{"n_experts": 16, "experts_per_token": 2, "d_shared_expert": 192, "normalize_top_k": true, "routed_scale": 1.41, "norm_eps": 1e-05, "batch_tokens": 262144, "train_tokens": 1695000000}
Below are experts of layer 4 (counted from 0) of a mixture-of-experts language model. Rows are named gate (a neuron's input weights, with its number), up (a neuron's input weights, with its number) and show model dimensions 0-223. Each number is 200 + 30 x the weight over its row's rms, rounded and kept within 0 to 999.
Before each expert's rows: "mostly gets" lists some tokens that are sent to it at least half of the time. This comes from a sample of Wikipedia text that the model never trained on.

# expert 14
mostly gets: "'", " Road", " School", " Street", " book", " children"
gate0,161,202,186,205,212,193,213,263,173,276,145,229,196,162,152,212,221,207,191,212,175,131,201,190,170,178,194,203,223,233,234,169,217,234,226,205,227,146,197,232,181,137,203,245,214,187,185,191,176,237,241,170,195,169,197,224,171,150,183,178,222,190,173,241,229,210,201,119,253,210,269,225,229,166,221,125,243,194,230,235,196,197,219,219,168,150,204,163,179,180,247,182,195,249,211,174,177,169,213,191,196,211,208,191,229,147,172,193,194,249,257,190,175,231,245,239,154,202,197,228,203,179,151,183,193,208,171,125,216,207,243,211,222,208,185,239,168,190,172,180,167,199,169,198,217,236,214,188,183,191,196,221,193,162,208,208,219,158,231,179,228,192,273,202,221,201,182,205,167,251,238,220,192,177,160,221,179,218,229,218,169,220,174,217,221,212,167,184,184,169,222,239,149,235,204,188,122,209,228,246,188,196,198,190,213,233,179,160,243,229,148,192,269,204,172,250,208,164,232,165,216,191,234,162
up0,211,248,197,188,166,249,215,174,227,220,137,185,239,287,179,206,225,185,159,252,230,220,222,188,196,211,174,229,166,216,190,194,185,220,209,191,191,182,207,208,241,174,196,145,193,150,225,204,238,240,179,221,226,246,156,197,187,228,235,236,178,184,199,204,192,213,205,255,212,218,229,152,151,194,192,186,229,179,193,208,172,208,177,233,216,171,151,226,205,177,178,230,175,179,215,246,196,189,175,207,200,228,208,185,197,239,249,224,179,219,217,183,154,265,168,186,232,196,213,223,166,210,200,167,192,163,188,250,191,214,205,234,178,220,210,278,214,164,220,210,183,221,173,163,172,234,230,144,171,186,207,163,211,221,214,206,207,199,142,164,202,244,194,181,171,192,185,187,149,214,191,233,166,138,215,245,162,175,257,290,182,190,224,161,193,210,237,167,236,169,196,174,197,233,196,216,214,219,210,138,193,236,158,212,194,186,202,231,178,220,247,144,172,235,211,153,145,192,182,184,231,176,178,178

# expert 3
mostly gets: " most", " based", " high", " built", " set", " be"
gate0,203,207,169,182,162,201,207,230,178,215,210,222,210,258,186,245,182,177,197,167,192,206,197,235,188,272,210,201,228,200,190,203,160,197,220,189,171,166,215,223,172,142,124,173,209,258,134,179,182,206,197,188,162,208,166,148,216,175,160,212,207,141,165,190,217,207,141,229,175,145,219,222,179,197,192,177,247,252,177,223,248,158,188,197,205,182,207,279,210,243,226,164,160,202,235,144,171,222,174,136,160,233,206,150,209,169,196,261,189,193,216,190,219,203,232,219,223,187,171,208,195,208,206,196,225,219,252,180,175,153,159,177,205,188,224,167,233,177,141,211,188,195,154,208,181,221,178,203,264,256,236,211,204,208,193,237,214,176,252,173,173,188,206,186,198,174,221,160,260,149,260,137,214,188,158,213,244,200,202,240,196,227,212,215,182,152,208,240,139,215,177,225,266,241,191,238,222,169,208,181,239,218,203,154,211,197,182,159,190,177,196,271,190,167,252,211,144,208,173,196,249,252,218,185
up0,178,199,183,205,217,213,184,162,202,243,211,216,187,228,212,208,206,235,198,196,180,233,189,199,199,206,227,193,178,189,181,223,217,196,204,141,208,193,167,125,163,185,193,205,196,166,203,198,256,207,184,191,202,282,145,178,191,227,233,186,226,236,200,186,169,164,234,212,162,234,204,230,181,235,184,156,214,202,193,224,249,190,207,201,173,164,178,173,238,242,222,259,213,189,223,219,199,173,219,169,156,184,190,156,169,226,234,195,144,252,178,214,229,212,202,181,186,194,158,190,265,178,256,199,211,211,149,233,220,173,226,226,162,206,171,204,225,209,241,151,197,235,219,221,169,268,234,203,210,243,196,186,157,219,200,122,253,201,192,216,198,233,258,210,146,193,188,225,240,194,163,226,175,180,166,168,177,238,162,163,196,262,194,199,216,169,175,238,218,207,195,181,156,214,235,229,174,215,190,213,209,206,202,199,218,223,241,166,187,264,168,228,214,171,216,201,219,245,203,220,243,242,171,198

# expert 12
mostly gets: " Mid", " Gu", " George", " Le", " Gra", " John"
gate0,181,158,200,237,140,192,288,171,161,192,202,202,185,179,166,214,181,223,205,197,235,226,223,150,223,229,198,177,232,209,193,208,213,182,195,173,211,224,148,206,215,199,191,185,164,158,214,172,156,223,269,221,225,203,198,211,264,209,276,211,205,174,219,275,215,178,183,240,200,209,207,210,210,226,233,151,230,218,169,261,195,210,217,231,230,244,213,165,200,137,185,198,212,227,247,211,223,172,170,201,208,205,195,172,183,192,213,158,198,206,231,149,197,200,210,211,156,174,281,253,189,235,236,185,173,242,201,178,212,247,233,223,196,197,216,160,156,159,182,142,193,182,218,200,298,219,253,192,186,175,168,221,262,249,221,164,201,224,255,224,194,238,217,177,178,235,156,183,220,228,254,300,233,164,239,240,192,206,239,217,151,234,202,212,171,208,238,216,193,177,155,204,230,238,162,200,201,194,255,205,199,177,231,217,144,191,219,228,143,215,227,184,206,224,167,132,206,143,243,256,206,176,189,220
up0,223,185,175,190,197,166,220,177,170,182,186,181,226,240,207,169,206,242,183,232,185,172,220,181,216,230,211,217,206,185,217,196,253,241,177,192,156,182,102,216,253,217,139,198,221,155,201,174,196,226,220,169,176,204,202,196,250,244,241,226,223,197,151,184,211,196,229,181,219,173,184,137,206,234,225,147,188,232,192,209,183,151,238,183,140,192,240,179,191,170,171,185,231,134,192,225,147,211,186,213,203,194,217,205,192,200,171,180,190,213,247,192,207,246,208,220,173,204,236,230,195,236,208,207,188,184,185,212,237,193,203,184,184,200,168,210,163,194,166,178,210,166,200,240,276,198,202,260,193,146,195,201,199,256,237,127,235,191,217,227,191,224,189,222,251,220,207,182,200,203,245,282,181,194,246,235,196,229,226,181,159,241,200,156,216,219,145,161,193,206,125,222,155,240,216,216,249,190,245,220,203,200,207,191,158,182,284,179,173,178,226,143,182,233,182,187,216,197,199,275,242,197,180,189

# expert 10
mostly gets: " when", " where", " joined", " After", "lt", " until"
gate0,198,177,226,171,184,156,214,210,227,197,166,184,117,213,196,184,239,190,221,184,160,176,259,182,153,171,180,239,159,175,160,130,170,222,192,177,209,216,198,192,212,232,241,185,102,239,198,227,237,166,237,173,201,191,193,203,217,216,155,175,231,210,216,189,119,192,132,253,160,232,187,212,166,186,167,257,229,127,230,231,178,194,208,211,154,200,184,195,214,153,178,216,140,189,248,200,187,205,127,165,168,207,131,205,196,223,179,214,164,191,238,195,154,164,214,218,211,195,207,216,160,247,211,210,202,167,201,204,179,211,158,198,137,189,153,230,195,179,261,195,214,213,170,228,175,243,228,209,193,193,216,210,188,203,175,188,274,197,193,191,212,193,235,192,198,232,200,219,193,117,240,205,189,265,244,231,183,220,226,184,162,150,200,218,157,204,177,175,242,238,188,211,226,213,201,174,205,221,172,220,209,258,228,218,254,259,186,208,221,218,176,212,195,233,141,222,201,180,179,165,192,214,178,167
up0,201,197,218,202,244,199,204,219,128,219,191,177,221,174,135,146,188,160,199,181,203,241,176,207,206,187,187,179,257,252,223,193,240,238,193,181,172,200,181,180,192,228,226,156,196,200,184,186,210,215,204,181,208,181,167,217,170,183,247,209,174,162,172,159,218,196,231,213,195,171,234,193,203,151,195,160,193,190,222,229,212,198,179,184,233,219,202,273,201,194,202,207,211,189,181,165,178,207,183,206,244,186,159,176,243,182,211,135,208,219,216,142,197,241,183,233,229,153,189,169,229,142,212,229,208,148,233,197,222,228,184,165,195,186,243,230,164,178,156,139,184,203,165,118,161,195,193,120,185,207,198,198,287,209,268,175,55,143,246,207,211,235,176,216,212,209,167,202,201,224,178,246,185,178,177,246,185,221,221,212,133,216,166,218,240,281,214,218,216,191,162,175,156,128,173,189,219,149,163,179,217,162,213,235,221,194,210,171,163,151,215,191,203,211,244,227,241,171,196,227,221,201,170,178

# expert 6
mostly gets: " League", " JPL", " player", " British", " Division", " Russian"
gate0,222,161,152,208,191,229,192,176,174,214,117,173,217,169,219,220,178,229,189,242,189,225,218,180,222,237,174,230,214,218,191,203,223,191,211,204,201,209,157,218,185,160,153,182,196,199,187,235,248,231,203,219,174,219,221,209,186,206,193,233,221,194,214,268,240,180,219,218,143,121,168,213,238,202,206,164,280,176,203,209,189,230,204,162,242,203,206,287,199,173,188,174,159,173,214,146,244,182,194,199,185,245,170,222,161,220,202,168,155,245,150,196,198,207,173,215,162,185,180,171,205,219,222,192,185,189,159,221,199,193,228,173,260,233,152,211,246,269,153,177,143,203,209,199,200,191,148,219,151,220,194,251,224,233,221,194,180,195,206,154,234,191,143,233,243,195,243,186,267,140,198,158,189,204,197,206,193,260,189,177,245,166,204,223,181,181,182,207,141,169,161,246,233,192,211,206,211,247,195,190,172,183,229,152,228,223,161,227,192,139,182,222,177,172,221,186,206,202,211,225,209,193,202,202
up0,180,211,266,186,189,208,207,247,200,186,280,248,186,229,212,163,218,210,211,128,198,205,172,260,224,181,257,186,116,147,202,184,190,207,215,199,204,198,249,188,214,266,246,213,212,187,206,197,162,176,257,221,232,198,184,199,200,182,144,174,234,150,173,153,176,223,215,166,233,241,212,230,191,179,180,232,118,213,228,181,213,143,202,235,194,183,175,167,191,214,224,236,191,232,204,239,179,187,187,216,238,169,191,172,210,154,212,236,236,189,198,202,183,143,231,183,226,222,175,256,195,196,187,203,180,236,186,177,203,192,135,234,137,190,256,185,171,186,234,219,250,193,193,172,204,225,211,173,225,173,215,152,177,199,205,226,241,197,170,239,175,219,235,155,128,234,178,209,171,244,187,238,236,181,209,197,216,175,173,203,156,212,189,176,199,253,200,211,202,242,268,121,175,214,190,197,200,146,201,207,221,200,192,237,189,172,197,203,180,241,202,174,238,191,151,210,176,215,217,208,203,207,183,164

# expert 5
mostly gets: " the", " at", " from", "The", " The", " in"
gate0,189,220,206,251,158,204,192,203,191,207,223,194,175,201,282,185,201,200,183,197,222,226,181,261,223,223,182,154,168,270,203,179,204,233,200,199,192,267,242,236,180,168,210,212,168,208,179,212,245,271,214,148,164,232,232,197,243,238,138,164,211,145,180,179,182,160,195,203,225,275,209,235,252,131,184,195,131,153,201,215,161,194,160,243,198,202,168,235,178,274,191,159,188,193,176,160,146,227,211,167,181,188,225,219,192,220,228,227,224,228,211,260,243,203,194,157,265,181,157,222,204,176,179,183,202,203,173,167,159,203,211,210,252,177,208,188,175,179,201,222,197,149,185,212,198,211,161,235,149,222,167,203,196,229,230,277,218,238,199,198,160,191,203,233,186,187,232,205,218,179,217,220,144,180,199,235,181,261,203,167,179,239,229,179,181,198,194,181,194,214,192,176,245,165,266,220,153,178,140,223,221,173,181,198,248,228,149,199,238,192,157,255,258,222,246,188,206,214,168,250,191,187,192,226
up0,178,198,226,224,198,191,157,213,178,216,222,175,191,188,245,265,228,252,189,143,206,225,172,218,219,171,202,202,260,205,142,215,201,189,166,172,123,294,230,237,194,217,148,167,177,220,209,227,194,247,204,219,217,222,200,200,239,199,203,186,189,192,242,139,208,181,215,223,242,199,207,152,205,265,177,237,195,135,215,196,203,193,194,213,210,189,231,239,227,187,198,175,158,196,166,179,156,265,192,154,211,142,193,225,244,185,189,198,172,209,184,211,189,213,186,123,229,178,202,171,220,191,177,218,217,279,180,185,174,262,243,195,205,204,174,276,194,184,253,235,188,178,190,198,215,199,153,207,133,214,199,197,190,134,230,206,158,196,253,224,157,152,210,210,206,176,210,184,191,166,173,197,152,172,160,174,184,236,186,180,170,152,238,209,160,236,241,237,219,205,180,242,182,191,176,242,252,161,148,233,205,178,187,187,191,229,152,206,199,120,205,238,229,239,231,223,205,193,146,241,196,235,200,250

# expert 13
mostly gets: " season", " music", " century", " Music", " days", "track"
gate0,189,234,158,161,165,215,176,256,210,235,191,184,218,201,194,210,236,190,179,177,203,204,222,214,197,216,199,140,236,159,161,195,242,303,226,203,162,209,154,210,234,202,182,223,161,173,234,189,225,227,202,159,236,236,133,183,191,246,179,198,181,177,250,212,198,198,176,171,152,200,203,185,204,211,234,185,180,145,192,202,246,183,193,216,232,184,214,221,204,197,224,168,206,176,206,214,168,249,245,216,213,234,203,185,183,198,222,250,222,266,244,267,186,200,173,197,194,210,225,212,220,192,195,194,155,188,242,149,190,196,192,179,172,245,227,185,241,230,196,215,203,219,251,161,189,238,184,220,149,235,225,233,208,216,226,175,169,243,184,198,231,237,196,207,224,188,272,236,164,228,158,214,174,217,237,170,155,196,206,248,235,211,217,197,191,162,254,223,233,202,196,170,226,168,253,231,197,251,179,205,184,192,290,166,194,269,225,199,231,194,236,205,172,156,228,220,204,212,253,211,229,220,243,239
up0,169,209,182,220,232,202,200,163,202,190,224,197,214,250,197,264,224,245,255,160,247,154,116,232,191,265,184,163,204,194,182,145,227,216,245,185,208,203,230,187,240,221,214,217,152,208,219,178,240,187,180,239,190,177,192,135,214,185,164,198,161,119,155,226,181,121,209,222,174,237,244,220,261,227,154,201,185,153,160,196,207,195,211,269,220,195,225,226,169,193,258,226,216,176,183,233,223,223,251,146,210,214,164,227,210,177,162,248,238,212,172,223,214,209,148,199,231,172,199,203,229,177,229,205,143,189,256,202,218,170,218,207,172,255,171,206,199,195,220,234,192,237,187,193,206,217,238,141,170,159,219,220,194,186,150,213,217,168,195,194,237,204,181,165,161,175,229,194,175,244,221,167,200,238,199,179,132,225,175,190,244,186,229,243,132,167,263,205,222,166,233,220,198,211,230,236,189,198,200,174,202,212,220,173,221,217,245,187,192,203,195,211,177,172,222,214,229,214,205,220,227,210,238,146

# expert 4
mostly gets: "=", " =", "\n\n", " York", " sp", "See"
gate0,169,163,178,256,236,166,204,211,243,220,172,202,174,159,191,232,179,209,172,159,209,222,191,185,232,200,173,180,206,208,240,232,218,209,212,167,199,194,194,170,209,180,223,222,208,181,219,222,243,187,203,227,245,237,148,175,193,214,276,154,212,186,218,251,189,184,198,186,198,227,217,185,231,139,214,182,173,182,173,178,234,197,171,226,144,188,193,160,181,152,187,273,176,238,273,205,216,217,158,142,189,199,174,256,241,188,164,206,211,183,203,175,194,197,234,189,195,194,190,265,237,226,162,220,233,167,222,175,181,192,197,206,202,192,204,209,200,190,205,166,223,249,186,195,233,204,214,162,194,204,212,224,203,168,170,184,237,219,275,240,175,159,197,139,206,166,149,188,177,185,214,208,216,219,191,187,200,148,176,233,197,194,229,189,187,196,217,208,160,193,276,158,206,213,207,229,202,197,207,143,211,191,174,198,202,178,169,169,211,177,211,270,225,203,195,169,194,205,222,123,238,201,224,227
up0,195,179,161,284,248,137,210,215,214,181,158,197,156,164,202,195,166,201,211,198,237,194,214,201,248,212,225,183,235,199,228,175,213,250,204,183,188,164,202,187,160,195,182,209,187,227,223,187,257,213,188,212,219,237,171,195,224,182,218,165,202,191,180,239,199,190,215,176,184,232,150,207,248,136,210,157,132,207,203,173,217,243,178,221,178,236,229,151,215,93,201,291,158,237,254,258,174,221,180,113,229,193,189,212,246,214,148,170,189,217,217,194,190,217,234,236,185,194,215,246,183,203,136,175,232,161,227,209,192,165,181,196,198,226,206,207,208,235,220,190,210,228,172,215,206,169,214,189,215,169,211,222,221,170,200,167,217,236,235,199,174,173,200,128,230,175,169,192,218,233,219,219,255,251,213,205,224,202,180,235,246,256,240,198,179,178,208,198,168,169,221,210,192,202,189,210,180,182,252,193,192,195,183,177,205,180,172,178,199,179,173,215,213,214,257,205,202,192,190,171,203,238,196,202

# expert 2
mostly gets: "era", " 40", " 38", " 12", "ena", "ley"
gate0,215,225,200,201,210,213,215,195,191,199,164,154,207,182,179,210,196,188,225,211,150,217,179,147,238,168,164,162,209,198,184,192,205,157,229,236,187,208,212,204,188,201,190,232,215,247,242,238,219,201,265,266,289,168,214,192,262,225,171,197,162,201,242,166,187,149,208,199,178,236,182,161,173,161,196,258,187,223,214,172,165,203,226,220,222,203,289,210,184,173,194,178,199,200,204,194,211,193,254,196,193,235,185,156,174,215,222,171,189,228,221,213,201,160,222,245,205,205,199,211,151,196,209,197,169,244,176,184,188,192,192,152,160,223,214,241,159,205,156,162,218,193,201,247,240,232,200,254,201,179,198,160,193,198,221,231,210,245,234,177,212,169,215,200,177,196,215,225,206,225,199,199,224,229,178,235,182,216,217,167,151,170,191,169,223,257,206,165,152,216,194,203,174,200,210,198,179,143,218,156,155,222,182,232,164,190,198,195,189,235,253,202,189,196,231,108,203,145,185,217,149,189,172,157
up0,140,183,186,200,247,184,189,205,157,221,220,190,210,208,169,216,247,204,175,200,199,191,217,217,201,190,223,163,219,187,195,146,171,219,232,187,205,174,200,204,207,160,248,174,212,190,115,145,216,193,164,198,197,158,161,206,174,148,249,226,210,214,188,150,224,241,253,214,241,166,234,236,228,199,197,181,269,161,240,208,204,192,134,156,169,213,154,232,200,186,222,218,182,192,224,197,201,173,176,279,182,201,221,185,206,207,247,148,221,124,231,210,186,173,150,223,184,202,179,137,254,198,214,212,231,153,232,147,219,214,231,142,188,208,206,170,174,171,170,190,174,185,182,175,213,207,178,222,244,226,150,223,224,210,126,242,200,189,192,214,167,177,200,216,204,179,177,206,208,166,203,219,211,184,227,119,185,170,151,197,211,191,200,191,223,192,224,225,209,188,221,168,177,156,238,154,224,167,187,161,240,182,162,184,212,183,189,239,225,155,192,195,226,202,255,190,197,184,205,251,149,199,225,262

# expert 8
mostly gets: "u", "i", "ya", "wood", "ford", "ah"
gate0,167,177,185,228,189,167,172,182,155,202,180,185,184,264,192,233,175,211,248,248,184,145,202,176,202,227,216,198,218,212,236,188,163,161,185,241,234,178,190,144,197,263,184,193,207,202,230,197,195,216,222,205,193,242,159,178,203,248,194,208,209,202,211,249,115,217,253,237,192,203,184,168,234,162,212,241,169,229,215,214,234,176,245,214,169,201,278,229,273,134,199,188,250,267,167,171,175,195,247,241,154,210,188,161,191,201,241,198,179,126,203,166,225,201,184,236,208,183,197,191,225,280,210,238,219,249,221,171,187,200,204,214,167,191,214,188,233,213,167,194,194,170,242,214,251,180,298,195,193,228,161,189,159,193,222,166,146,170,167,212,242,223,192,263,187,164,229,139,180,253,207,245,227,177,217,150,205,157,226,220,206,238,200,222,192,209,199,259,224,186,229,200,186,208,171,183,218,196,194,188,209,162,262,187,200,154,157,158,206,212,232,183,208,222,248,228,210,187,198,210,208,235,199,193
up0,206,214,174,176,203,232,183,245,212,201,195,202,247,161,211,181,256,185,157,246,181,177,231,221,202,199,194,229,239,187,228,210,145,198,188,203,213,236,169,286,226,185,246,206,231,177,245,207,257,189,164,235,224,139,201,238,152,190,225,217,202,210,164,135,196,195,188,168,184,214,187,223,223,238,218,174,208,210,206,229,198,186,216,253,197,189,192,103,239,217,181,245,175,193,190,219,237,190,202,204,154,191,228,223,172,213,182,155,182,196,186,223,213,174,209,198,189,174,135,253,162,178,236,199,167,214,224,151,241,199,185,177,197,207,215,222,232,161,215,127,175,207,201,179,229,255,137,182,179,247,228,208,205,202,170,207,155,209,176,178,174,240,209,259,155,192,228,182,249,220,227,211,218,198,151,213,263,209,211,203,220,229,220,175,272,208,160,192,173,200,231,222,243,159,214,165,185,171,213,215,197,193,200,145,136,196,211,244,213,188,190,202,198,199,236,255,210,245,172,190,204,206,218,265